Experts of a small language model.
Size: 13 layers, width 768, vocabulary 8192, 200M parameters.
Experts: 64 experts in each of 12 layers, 128 quick GELU neurons an expert, 8 picks a token, a sigmoid router.
Training: a variant of SOAP for the experts, 409M tokens, 8848 steps.
Below are experts of layer 7 (counted from 0) of a mixture-of-experts language model. Rows are named up (a neuron's input weights, with its number) and show model dimensions 144-191. Each number is 128 + 24 x the weight over its row's rms, rounded and kept within 0 to 255.
Before each expert's rows: "mostly gets" lists some tokens that are sent to it at least half of the time; "gets" lists some tokens that make up at least twice as much of what it gets as of all text. This comes from a sample of Wikipedia text that the model never trained on. Tokens count by the router's weight.

# expert 12
mostly gets: " Species", " Genus", " name", " List", " names", " †"
gets: "-", " of", " in", ":", " is", " name"
up0 [140 138 144 113 162 128 133 131 140 131 145 128 124 145 104 203 113 150 145 123 158 145 130 124 117 134 116 156 135 117 104 148 141 153 152 136 125 117 126 107 164 144 156 146 118 144 162 129]
up1 [128 138 123 185 135 148 108 125 123 191 113 112  75 126 156 106 148 133 120  89 122 164 128 117 124 130 169 107 129 132 148  79 121 140 160  93 134 138 113 131 152 147 122 122 110 154 143 113]
up2 [150 139 139 136 137 121 137 110 114 112  93 115 153 114  86 184 111 114 165 100  78 119 145 143 112  85  96 141 133 130 127 114 154 119  96 127 116 151 186 145 135 109 135 115 127 194 134 134]
up3 [136 130 153 111 122 109 104  95 121 105 112 102 129 140  87 112  89  66 206 148 119 152 145 122  82 114 119 112 130 105 140 104 114 165 148 118 118 130 146 171 108 149 102 142 141 119 143 110]
up4 [129 191 138 126 114 124 131 128 181 142  97 130 119 141 110 101 128 118 107 138 148 114 156 189  82 113 131 141 134 116 111 141 167 150 131 101  91 183 142 127 107 116 135  85 111 104 102 173]
up5 [117 155 148 155 148 133 131 142 116  98 119 147 117 113 121 102 154 134 134 123 152  95 191  80 135 158 111 157  95 124 157 110 102 102 148 165 117 128  95 146 192 111 138 130 130 123 134  93]
up6 [144 143 142 134 152 153 154 117 149 117 141  77 104 163 148 149 147 128  93 152 119 149  73 116 174 131  99 138 144 152 121 149 157  94 108 108  80 127  94 127 147 152 110 118 153  98 136 142]
up7 [114  97  95 106 105 105  82  65 106 162 146 174 124 162 178 184 139 169 160  85 114 136 121 167 146 169  94 119 148 123 106  97 141 134 121 113 121 163 157 137 148 161 101 138  88 142 130 105]
up8 [112 116 133 154 108 163 131 132 123 151 141 150 166 113 105 125 134 149 104 155 118 116 136  84 118  79 135 146 171 124 156 111 130  91 138 148 139 129 111 152 130 166 113  96 113 115 152 122]

# expert 48
mostly gets: " 3", " 2", " 4", " 6", " 10", " 5"
gets: " 2", " 3", " 1", " 4", "0", "2"
up0 [119 132 128 140 149 156 147 112 152 143 105 134 181 118 139 100 109  85 115 115 133 130 155 113 121 145 133  78 148 116 162 119 124 137 189 115 144  96 163 115 136  97 118 138 105 123 125 135]
up1 [ 87 168 185  94 156 119 123 148 106 102 119 122 105 119 112 175  54 113 150 167 144 134 129  93  87 105 185  85  70 103 114 150 137 102 105  93 139 157 125 135 142 130 103 129 168 124 128 121]
up2 [146 129 123 117 145 145 146 123 122 121 134 147 124 123 117 154 145  95 108 152 139  94 123 132 151 113 120 160 140 134 112 102 134 125 116 149 123 138 152 111  99 130 117  70  96 114 103  98]
up3 [124 158 141 145 139 131 114 107 115 148 172 127 153 146  83 140 128 121 154 124 133 118 121 140 129 130 150  62 142 129 147 136 130 146 147  99  87  89 114  85 114 107 123 130 104  98 128 143]
up4 [115 127 112  91 121 131 106 113 141 100 157 118 147 112 138 125 138 116  90 130 159 113 168 136 151 170 138 139  72 118 134  89 171 128 142 117 152  88 167 149 169 123 165 108 165 179 141 122]
up5 [133 143 141 103 116 113 126 107 132 117 135  70 140 127 129 110 115 118 127 138 103 122 137 131 153 149 105 152 112 110  97 110 118 139 134 146 116 123 129 158 119 115 140 103 107 124 147 113]
up6 [133 108 133  94 140 167 110 126 120 116 133 138  96 127 113 142 116 128 165 162 126 112 164 136 118 162  95 129 109 164 122 131 107 124 117 157  99 128 128 117 170 129 116 161 127 153 151 126]
up7 [152 116 117  94 139 117 107 109 162  95 134 133  86 124 135 123 149  99  91 158 130  97  80 153 105 155 113 118 148  80 156 132 124  84 136 140 110  93 134  98 133  89 114  96 153 150 138 166]
up8 [ 78 152 127 125 116 131 123 130 158 162 124 143 154  75 145 139 147  92 128 145 106  90 169 156 134  95 110 125  88 120 157 125 158 136 154 141 128 131 113  89 122 108 129 122  73 152 145 127]

# expert 44
mostly gets: " Votes", "  ", " inv", " MPC", " lb", " JPL"
gets: "-", "  ", " 0", " —", "–", "%"
up0 [165 134 142 156 171 103 140 173 135 124 110 150 147 102 112  97 146 113 126 153 104 111 127 155 138  89  89 132 150 120 123 123 112 110 133 100 149 123 111 142 110 124 116 103 161 165 116 158]
up1 [ 93 117 140 120 143 182 125 153 116 150 129 133 129 172 106 122 153 137 126 111 145 120 100 149 114 137  93 124 144 129 178 119 214  78 119 158 123 112 146 107 124 126 124 150 157 138 133 137]
up2 [135 132 134 139  62 128 153 142  95 142 108 135 106 157 116  92 163 149 138 174 136 138 140 132 147  91  88 124 128 127 149 153 137 122 111 127  83  90 126 105 135 128 137 135 113 139 118 122]
up3 [113 130 105 105 151  63 146 126 144 118 129 134 144 157 123 146  94 143 146 116  97 110  91 158 152 151 129 158 166 157 141 129 116 102 145 104 137 171 156 127 137 151 136 117 144 140 106 125]
up4 [131  64 136 138 161 120 150 113 151 102  94 161 110 102 148 126 133 100 134 161  99  93 106 151  99 156  73 132 120 127 130 158 121 123 114 138 116  79 112 154 179 111 116 132 123 155 104 108]
up5 [116 158 139 103 123 133 160 103 156 115 117  96 126 117 104 108 101 142 114 133 137 117 118  65  94 162 146 124 108  96  86  88 144 133 116 134 119 110 145 122 168 146 125  97 133 135 140 111]
up6 [132  95 137 122 148 164 135 111  97 146 104 120 127 132 132 170 198 132 141 153 101 101 137 152 124 152 107 161 153 119 148 116 103 154 127 135 106 115 132 111 131  99 133 147 128 103 129 109]
up7 [179 121 111 124 105 119 152 145 135 188 121 144 143 112 127 155  84 127 114 135 116  84 113 106 126 110 159 153 109 136 114 142 121 119 122 167 131 155 158 142 128 143 106 134  96 102 144 130]
up8 [122 139 134 104 130 130 109 117 146  97 119 126 110 156 142 124  71 152 110 153 131 154  90  83  64 111 152 142 121 112 141 120 141  60 164 122 109 111 121 124 117 147  88 157 139 131 160 152]

# expert 31
mostly gets: " (", "\n\n", " =", ".", " .", " ["
gets: ".", " (", "\n\n", "=", " =", "("
up0 [149 112 116 123 145 118 144 120  98 177  99 112 165 158 142  91 136  98 108  84 129 132 117 135 148 129 152 139 153 125 117 133 129 142 147 110 130 160 140  94 159 146 116 118 151 117 134 139]
up1 [170 135  88 141 122 148 123 110 147 162 140  94 146  85 131 122 102 132 146  87 120 107  92 108 135 128 136 105 129 174 152 128 151 162 151 139 125 125 103  99 110  92 116 128 129 121 140 106]
up2 [ 99 103 132 119 102 159 126 144 179 141 145 115 101 108 123  96 133 119 135 155 111 144 136 132 124 135 113 142 137 141 155 135 118 120 182 127 132 109 118  81 145 154 130 164  82 118 102  77]
up3 [116 147 126 174 124 138 174 118  98 154 151 102 142 132  95 156 158 135 154 117 164 132 122 126 169  94 141 121 114 152 122 163 120 173 126 139 106 129 146 104 143 128 130 134 135 158 112 161]
up4 [131 135  90 144 142 131  95 155 137 125 122 126 146 118 110 163 153 109  85 112 117 144 120 113 161  97 112 132  77 125 102 129 111  94 104 127 153 112 111 147 122 141 106  94 123 152 144 157]
up5 [127 114 111 126 162 114 149 179 153 114 133 113 116 124  99 159  94 114 146 165 135 150 106  97 127 164 137 116 147 144 137 105 117 121 129  80 131 135 123  71 118 137  98  96 139 114 127 102]
up6 [ 98 118 136 126 146 168 147 130  95 146 114 162 124 115 167 123 136 131 131 149 157 117 126 117 155 124 153 136 129 108  95 134 157 152 187 156 154 142 145 123 132  81 117 150 127 124 147 131]
up7 [ 97 120 111 141 139 134 110 149 123 121 179 127 154 134 110 111 118 131 114 141 122 115 142 122 168 109 110 134 120 152 131 130 135 121  46 153 105 106  69 101 100 149 111 126 129 155 140 150]
up8 [119 182 138 111 113 107 145 123 118  65 107 135 144 117  95 124 128  94 126 121 127 109 122 161 143 117 153 144 136 129 119 119 146 115 129  93 143 109  81 168 144 144 143 112 126 132  99 115]

# expert 37
mostly gets: "\n", "\n ", "\n\n", "  ", "\n   ", "asi"
gets: "\n", "\n\n", "|", "-", "  ", "\n "
up0 [142 106 123 121 132  95 114  90 160 160 170 135 132 136 178  88 198 129 165 170 108 165 154 146 129 149 122  72 151 138 114 129 159 145 117 137 138 114 157 126 123 125 146  98 121 117 134 102]
up1 [124 118 136 139 115 124 131 119 107  97 129  77  76 154 117 105 154 158 105 106 116 133 180 127 178 143 110  92 135  88 130 164 143 117 130 127 116 121 119 116 140  99  81 131 175 112 138 149]
up2 [120 144 117 106 141 118 134 127 149 103 160 106 158 151  87 154 108  98 144 169 101 111 128 131 144 116  86  80 144 151 128 120  88 142 161  74 129 110 111 158 103  92 172 162 185 119 124 130]
up3 [ 74 169 127  88 134 170 115 127 144 142 103  61 108  87 141 132 108 116 141 109  79  96 173 164 130 142 100 142 110 114 155 116 177 125 132 127 102 125 119 137 113 111  99 148 131 153 120 123]
up4 [111 156 111 106 151 120  73 130 110 131 161 124 108  90  99  98 133  84 143 123  99 137 135 149 170 152 119 159 133 157 138 123 136 142 130 137 141 148 133 113 136 129 127 127  88 141 141 158]
up5 [109 145  83 145 103 127 115 135 161 123 145 131 118 153 144 130 106 145 167 136 193 128 184 138 130 143 136 156 152 100 110 149 140 150 115 104 107  85 111 122 145 178 103 105  58  81 140 119]
up6 [149 113 114 135 126 115 149 128 102 127 147 137 159 121 131 111 117 107  82 124 113  78 133 173 180  81 104 184 139 119  98 159 121 139 121 156 144 129 105  60  96 135 139 127  93 128 127 135]
up7 [ 64 178 122 154  74 110 103 108 153 112 143 150 128  95  96 114 110 139 143 165 146 123 114 140 136  87 120 162 142 145 117 127 134 121 157 152 130 133 112 111  97 138 135 155 120 136 145 144]
up8 [106 140 154 106  87 179 121 132 108 190 176 144 139 201 114 144 110 121 138 177  79 118 157 123  92 120 158 103  77 163 112 125 114 132 180 107 137 172 149 121 114  68 138 134  91 100 134 113]

# expert 63
mostly gets: "000", " km", "′", " kg", " ft", " million"
gets: "–", ".", ":", " of", "0", " 1"
up0 [117 102 129  80  94 144 171 132 150 113 106 148 139 113 116 138  85 161 150 107 150 160 125 130 140 111 113  83 139 113 121 151  59 117 139 124  96 180 124  85 125 136 148 115 131 125 112 146]
up1 [136 117  95 137 144 106  88 133 166 115 131 143 167 160 168 140 131 115 119 127 139 131 133 195 167 123 172 132 174 106 163 114 136 134 151 105  80 195 109 138 162 100 146 151 136 138 124 123]
up2 [155 113 106  86 166 118 134 193 133 150 107 181 120 127 128 101 138 120 145 122  77 100 160 144  88 116 143 134 153 130 148 153 171 169 117 163 164 131 154 113 148 134 129 158 163  99 132 100]
up3 [132 112 129 119 122 125 178 170  75 126 118 170 148 126 122  97 126 121 130  98 164 132 149 156 118 131 133 143 116  95 118 112 158 130 128 170  95 115 143  82 120 159 127 149 102 153 117 150]
up4 [123 116 149 120 130 100 129  99 172 158 135 113 118  94 110 103 128 111 162 145 160 151  97 132 124  97 121 144 136 137 110 118 131 110 127 149 140 146 166 115 139 128 124 109 136 169 121 155]
up5 [154  87 124 105 121 106 123 145  88  98 154 119 168 148 149 122 140 123 133 129 113 127 137 142  69 184 138  82 160 109 143 143 114 130 119 145 143 112 101 154 142  86 117 183 126 111 124 114]
up6 [144 117 123 119 137  95 101 131 140 129 111 137 160 108  84 137  83 117 142 130 159 131 105 164 121 134 115 153 115 144 145 130 170 143 168  95 144 127  98 121 116 191 158 121  98 128 127 145]
up7 [126  93 159 176 151  99 110 118 104 122 127 138 144 127 106 130 110 122  91 110 128 125 102 115 154 129 129 160 152 138 120 118  99 116  98 124 119 164 157 159 195 139 170 120  90 117 108 145]
up8 [127 107 132 160 139 125 162 108 135 100  93 120 104 114  83 114 121 155 112 124 130  99 134 129 117 112  89 158 155 132  78 140 150 175 145 141  80 117 112  97 113 125 138  80  59  76 124 136]

# expert 15
mostly gets: " Votes", " JPL", " Coordinates", " Succeeded", " Preceded", " Born"
gets: "-", ":", " |", "'", "|", " -"
up0 [131 106 146 100 159 140 124 120 130 116 118 123 138  98 113 159 187 109  76 117 124 148 137 115 129 152  99 129 142 130  93  92 186 147 137  86 131  84 187 168 160 177 109 105 104 151  94 131]
up1 [118 147 135 112 138 134 152 127  77 142 147 105  94 133 139 100 129  90 132 150  85 170  82 139 107 146 140 124 171 133 115 145 116 116 114 145 151 144 129  95 118 177 103 109 154 132  93 172]
up2 [103 162 184 113 159 139 103 104 120 122 121 123 160 139 166 139 153 176 116 129  99 129  94 141 127 110 169  98 109 126 134 117 137 138 169 118 117 137 100 106 178 134 125 119 142 128 122 177]
up3 [144 134 108 136  99 130 117 118 112  99 141 107 116 128 145 129 122 125 118 133 131 125 144 141  92 149 148 112 135 121  89 145 108 197 101 142  88 120 136  99 154 158 110 138 119 112 142 137]
up4 [140 127 125 157 118 165 132 124 118 122 112 100 154 161 103 133 101 129 125 121 149 130 155 131 152 141 148 111 136 130 152 112  99 171 102 159 138  78 172 164 134 116 108  75 101 107 147 158]
up5 [ 95 138 106 139 136 115 148 126 158 146 161 147 144 107 144 115 109 103 137 102 151 102 142 147 147 120  75 127 144 124 155 164 151 112 142 153 164 130 131 148 168 122  79 135 179 105  91 134]
up6 [141 137 167 127 113 174 104 136  99 137 100 109 117 107 179 125 138 145 134 161 110 101 142 115 131 136 102 126  87 110 134 127 103 152 118 133 145 160 121 116 159 100 100 161 125 108 131 105]
up7 [134 136 135 148 123 126 163 162 148 109 161 146 135  86  78 138 108 109 109 149  99 119 159 134  83 112  92 121 149 115 164 146 161 161 156 109 132 150 148 122 122 153 112 116 123 116 122 116]
up8 [137 113 154 117 142 111 137 139  96 154 152 128 114 113 144 161 164 123 144 133 137 160 127  83 153 138 126 131  84 144 115 169 122 179 107 134 135 143 156 103 132 132 111 122 140 136 166 145]

# expert 25
mostly gets: " when", " that", " on", " after", " where", " between"
gets: " in", " to", " of", " on", " with", " that"
up0 [150 130  90 160 123 171 151 142 166 112  93 150 148 121 161 183  93 155 170 151 146 152 118 129 139 152 161 173 122  94 136 125 122  97 142 119  87 177 190 122 151 127 118 140 119 120 135 137]
up1 [111 138 122 115 145 109  98 154 142 139 155  98  98 135 127  78 126 132 121 137 157 155 108 182 145 136 111 144  96  91 121 115 141 144 129 196 123 150 160 119  97 156 105 102 163  87 173  79]
up2 [162 127 147 107 151  99 142  95 118 104 159 136 137 160 152 126 124 113 133 155  87 122 128 137 123 170  76 177 138 104  77 100 155 134 110 114  96 137 109  94 176 107  90 137 120 144  94 128]
up3 [144 134  73 130 129  97 158 135 138 113 106 123 156 127  96 144  90 147 163 162 163 181 109 138 108 177 139 148 102 119 125 142 138 123 108 130 127 100 127 158 132 124 130 166 115 100 136 136]
up4 [166 112 140 127 115 152 126 136 145 136 124 162  92  94 149 124 133 156  86 148  80 138 141 120 162 101  77 148  87 152 127 132 172 106 128 137 100 138 125  88 126 114  86 132 172  96 116 160]
up5 [111 150  93 168 140 139 125 124 167 125 126 139 124 141 100  87 161 139 121 131 153 106 115  83 129 147  80 150  97 109 155 136 131 175  84 124 126 110 137 141  76 142 136  96 104 149 103 106]
up6 [130  96 105 137 162 122 128 140 103 134 123 109 113 116 148 103 156 120  87 187 127 127 108 126 122 163 143 140 116 128 134 113 133 120 152 110 102  81 131 148 159 154  65 131 174 163 140 112]
up7 [128 108 120 107  75 139  94  91 102  76  95 105 110 133 138  54 134 125 147 140 147 121 129 152 125 153 185 158 186 122 141 108 142 115 112 131 136 125 116 127 129 140 123 147 141 118 159 102]
up8 [117 172  94 133 100 115 162 162  99 145  88 144 184 103 148 135 125 152 110 104 161  92 171  75 134 123 110 127 111 106 147 126 104 102 119 162 139 134 119 153 116  33 146 126  96 119 137  88]

# expert 40
mostly gets: " there", " while", " again", "?", " but", " ago"
gets: ",", ".", "=", "\"", " (", "'"
up0 [216 123 100 124 108 119 146 126  92 131 155  94 104 142 116 116 118  90 123  89 131 139 159 131 136 138 148 121 119 122 120 110  98  93 151 123  99 107  86 120 171 119 140 122 145 150 114 126]
up1 [126 155 150 129 117 130 124 107 129 127 115 135 119  83  77 149 108 150 109 131 116 128  95 138 134 149 101 129 100 109  86 140 147 149 102 117 142 107  96 102 163  94 123 175 137 142 122 130]
up2 [154 145 110 134 167 157 131 136 106 156 116 144 121 147 123 155 154  74 113 103 165 128 180 164  96  90 165 136 137 111 135 169 161 137 130  87  96 138 193 128 131 106 114 134 143 127 160 150]
up3 [ 96 148 131 102 172 103 108 114 112 135 106 118 124 122 162 140 129  91 168 161 162 108 119 151 131 132 121 157 114 144 145 147 119 124 130 131 126 103  76 132 161 103 115 142 129 126 130 111]
up4 [155  93 125  99 132 124 123 147 113 164 136 119  72 157 135 148 111 110 121 171 153 115  97 123 120 141 147 126 104 112 148 171 128 143 122 128 114 132 128 124 167 127 106 156 110 108 123 114]
up5 [133 133 105 141 120 122 170 117 140 143 121 105 139  85 147 109 163 136 153 144 147 128 125  84 156 124 115 135 146 105 102 125  88 143 115 162 146 125 124 107 125 129 137 131  90 167 141 102]
up6 [109 110 150 118 142 107 126 116 152  91 136 147 128 125 128 106 104 124 136 148  88 124 113 180 144 169 135 156 184 104 166 147 118 102 126 180 102 142 128 149 123  94 119 120 161 102 111 107]
up7 [168  93 172 120 151 143 118  81 133 158 121 161 108 129 139 117 128 150  97 136 122 139 122 152 149 142 132  71 117 110 130 135 135 153  98 178 129 128  91  66 156 134  99 105 134 125 139 100]
up8 [159 122 116 151 164 101 112  98 121  80 130 139 126 127 127 175 133 152 101  84 132  98 152 137 142 115 173 163 113 101  77 151 116 132 130 112 143 118 142 144 128 140 143 105 132  91 104 123]

# expert 35
mostly gets: " built", " Nominated", " Released", " held", " played", " including"
gets: "ing", "ed", " with", " of", "d", " by"
up0 [162 120 117 139 128 110 123 147 109 121 116 108  99 128 194 157 125 115  91 154 115 132 105 150 161 143 104  99 114 162 116  96 142 121 127  84 102 138 134 126  96  89 149 163  97 116 129 131]
up1 [122 145 109 100 121 170 139 135 172 116 141 126 126 114 135 126 121 118 129 147 122 173  95 126 134 128 151 168 172  85 133 127 143 102 135 140 126 134 162 143 176 114 132 113 123  90  94 121]
up2 [107 147 103 128 137 100 142 145  71 145 110 158 160 109 110  88 176 116 165 132 110  71 111 130 101 136 124 100 132 145  89 146 123 111 132 120  79 158 173 125 134 137 112 144  93 139 135 171]
up3 [143 133 137 140 110 144 182 133  95 186 164 162 121 163 102 135  70 132  79 104 118 132 152  75 100 123 112 148 160 122 157 161 128 154 122 182 106 136 135 170 126 155 132 162 128 132 105 122]
up4 [140 128 165 121 117 124 118 164 104 139  98 161 149 124 142  66 135  74  82 151 117  79 125 194 107 137 146 133 152 114 164 116 138 103  96 122 109 114 116 136 139 114 159 101 132 142 160 131]
up5 [ 87 137 158 100 134 174 150 112  98 163  96 122 110 130 108 132 148 168 115 115 103 101 113 187 170 149 137 123 154 146 117 124 113 141 130  92  99 139 184 137 136 131 134 171 128 135  91  95]
up6 [ 81 137 116 116 111  97 121 153 114 148 142 106 147 118 177 130  95 118 125 141 114 171 106 139 103 136 138 130 112 130 113 130 136 123 138 128 134 105 130 120 135 129 100 123 126 115 147 171]
up7 [133 117 156 154 169 164 125  98 114 152 152 140 154 142 140  81 153  94  97 169 114 120 112 154  94 150 127 146 105  84 150 107 148 107 124 135 103  94 125 137 125 181 130 102 101 155 171 128]
up8 [102 129 148 129 165 143 147 119 120 159 157 137 137  96  85 136 137 125 119 117 124 152 139 111 149 136 115 153  86 118 143 147 107 114  97 144 132 102 143 120 140 147 129  76 110  93  95 133]

# expert 18
mostly gets: " species", " Synonyms", " Species", " areas", "\n", "\n   "
gets: "\n", "=", "s", " =", " is", "\n\n"
up0 [151 121 150 164 100 133 125 135 136 137 105 148 190 118 142 130 105 132  84 167 124 119 161 135 121 131  87 127 159 135 122 170 141 116 111 108 140 115 151 128 122 154 173 115 156 154 118 147]
up1 [139 131 128  79 140 139 128 160  82 110 153 134 103 145 130  56 134 152 147  99 139 140 100 129 157 106 128 117 124 122 152  94 119 117 110 115 104 102 152 157 174 149 134  96 123 104 123 132]
up2 [106 105 148 134 124 139  66 109 106 141 116 178  84 110 116 123 101 164 129 107 136 157 132 124 147 136 153 134 129 137 138 120  88 128 156 130 104 115  96 132 125 116 116 100 135 153 158 157]
up3 [140 166 115 125 144 148 138  98 106 124  93 126 142 156 120 136 142  94  88 161 121 156 154 136 140 145 165 145 154 122 117 131 106 157 176 133 151 109 105 137 106 148 118  89 120 124 137 178]
up4 [134  96 160 115 109 125 101 164 123 103 207 115  94  68 157 156 101 120 141 180 121  95 168 136 121 147  95 135 122 145  97 139 132 124 179 126 111 116 105 111 148 137 100 148 123 142  88 115]
up5 [134 164 157 121 160 157 143 139  89 149 140 109 156  97 126 170 104 140  65 110 122  87 119 108 120 184 138 104 162 147 143 125 127  86 155 116 128 120  75 100  93 163 124 106 106 100 116 188]
up6 [133 163 173  92 126 117 159 139 157  96 125 127 123 115 106 130 118 122 140 157 106 179 128 125 118 157 107 132 144 142 142 157 106 166 166 133 125 116 106 147 132 132 121 114  95  86 109  94]
up7 [114 122  85 137 120 114 129 121 105 169 157 153 160 128 171 132 137 116 111 123  93 117 151  95 107 131 122 134 120 114 153  89 104 128 146 142 133 150 148 123 108 113 138 165 117  98 111 133]
up8 [102 124 174 101 138 123 140 151 106 151 198 138 119 127 142 115 107 123 120 118 132 124 129  74 155 103  73 126  86 121 143 165 135 174 109  96 122 104  87 107 130 133 171 173 136 116 100 134]

# expert 57
mostly gets: " during", " for", " at", " won", " along", " During"
gets: " in", " the", " of", " for", " to", " at"
up0 [164 125 128 131 106 155  89  99 159 160 126 108 110 137  97 124  92  79  95 118 144 123 139 139 143 148 134 128 121 157 113 122 152 143  91 200 147 167 120 153 151 135  97 117 129 115 148 148]
up1 [124 113 139 169 142 110 134 109  87 166 118 122 150 126 118 129 144 108 128 121 119 119  88  91 157 129 133  92 127 133 126 146 131 135 128 121 140 177 124 120 201 150 109 129 115 133 144  74]
up2 [141 107 153 171 177 114 108 107 108  81 103 146 120 134 148 145 146 117 114  84 116 112 116 147 109 132 143 111 150 110 125 102 129 149 156  95 128 132 100 142 126 115 128  99 152 101 168 103]
up3 [118 100 137 158 144  63 133 130 105 136 108 120 125 130 122 128 119 137  93 122 133 125 145 120  91 174 116 115 161  61 125 103 125 136 124 136 174  98 117 120 173  98 121 198 112 168 136 122]
up4 [139 117 120 159 176 141 121 134 162 106 135  93 127 107 165 104 167  83 107 137 146 153 100  98 151 118 139  83 101 102  96 118 107  86 158 139 116 134 130 136 143 126  99 137 105 150 133 116]
up5 [156 154  92 143  87 142 138 114  91 128 127  98  77 136 126 139 147 125 115 141  99 114 125 130 155 123 139  99 127  72 146  86  99 139 121 130 129 106 110  90 161  97  62 165 145 119  96 121]
up6 [141 122 142 139 116 149 153 149 135 125 123 105 122  91 153 130 145 132 147 146 106 135 122 127 129 106 138  98 182 117 129  96 116 105 137 119 118 116 122 141 155 111 109 107 143 104 133 116]
up7 [121 105 127 106 141  87 139  91 148 128 174 113 146 130 140 130 109 130  87  93 155 155  93 153 136 108  74 146  85 140 105  73 129 102 121  88 108 136 189 100 109 147 115 119 144 129 146 136]
up8 [133 153 118  91 137 133 115 121 130 171  93 101 160 170 157 155 102 103 118 138 143 114 123 120 170  90 116 159 132 127 161 151 165 148 153 125 128  98 140  83 114 121 114 121 119 106 125 132]

# expert 20
mostly gets: " 2016", " 2010", " 2014", " 2020", " 2008", " 2011"
gets: "s", ")", "\"", "y", "ment", "ion"
up0 [121 135 131  79  76 120 111 118 170 146 142  71 109 128 116 126 150 126 128 117 137 120 127 116 136 168  83 148  88 140  82 139 161 167  85 107 138 122 133 130 130 111 156  74 127  67  97  85]
up1 [149 157 118  73 118 173 144  95 106 141 152 126 119 137 120 170 120 117 105 172 106 136  92 118 138  91 170 180 157 162 108 122 165 102 147 139 155 148 112 166 105 101 122 107 148 117 153 110]
up2 [124 141 124  92 137 155 106 136 141 140 119 107 134 152 157  73 126 135 124  72 141 133 131  90 148 118 145 150  89  85 173 137 155 139 107 136  40 154  95 135 148 126 158 146 136 125  87 116]
up3 [144 126 147 159 110 104 105 116 135 146 118 134 157 115 128 130 143 146 108 178  84 131 115 138 158 137 151 147 145 166 106 133 160  74 185 148 152  86 175 116  84 115 109 125 135 110 137 136]
up4 [149  78 117  95 112 163 145 139 114 135 103 125 154 133 120 106  94 134  90 124 156 131 104 112 110 124 135 118 102 153 129 111 110 131 171  95 151 129  88 102 131 125 162 113 106 134  78 113]
up5 [114 124 119 115 136 136 144 144 148 135 169 111 144 136 122 148 142 104 117 165 122 128 111 141 168 147 117 118 135 116 115 121 119 134 109 142 125 147 122 132 104 158 171 129 115  90 134 113]
up6 [164  73 116 104 106 134 133 123 159 118 122 141 159 121 181 141 104 106 126 153 132 112 132 115 121 172 139 166 165 108 173 171 107 121  99  72 158  99 146 119 124 179 120 148 161  89 129 123]
up7 [151  70 135 145  89 120 171 111 140  97 135  99 176 120  80  92 108 153 122 112 110 174 117 155 162 120 148 140 136 103 126 121 141 122 103 127  98  70 127 109 143 129 125 126 126 139 107 100]
up8 [136 178 102  96 153 146  99 123 109  92 102 144 129 153 107  90  97 110 157 139 124 136 118 179 138 134 142 116 118 121 146  87 123 154 118 136 130 126 161 128 168 120 105 137 113 134  77  85]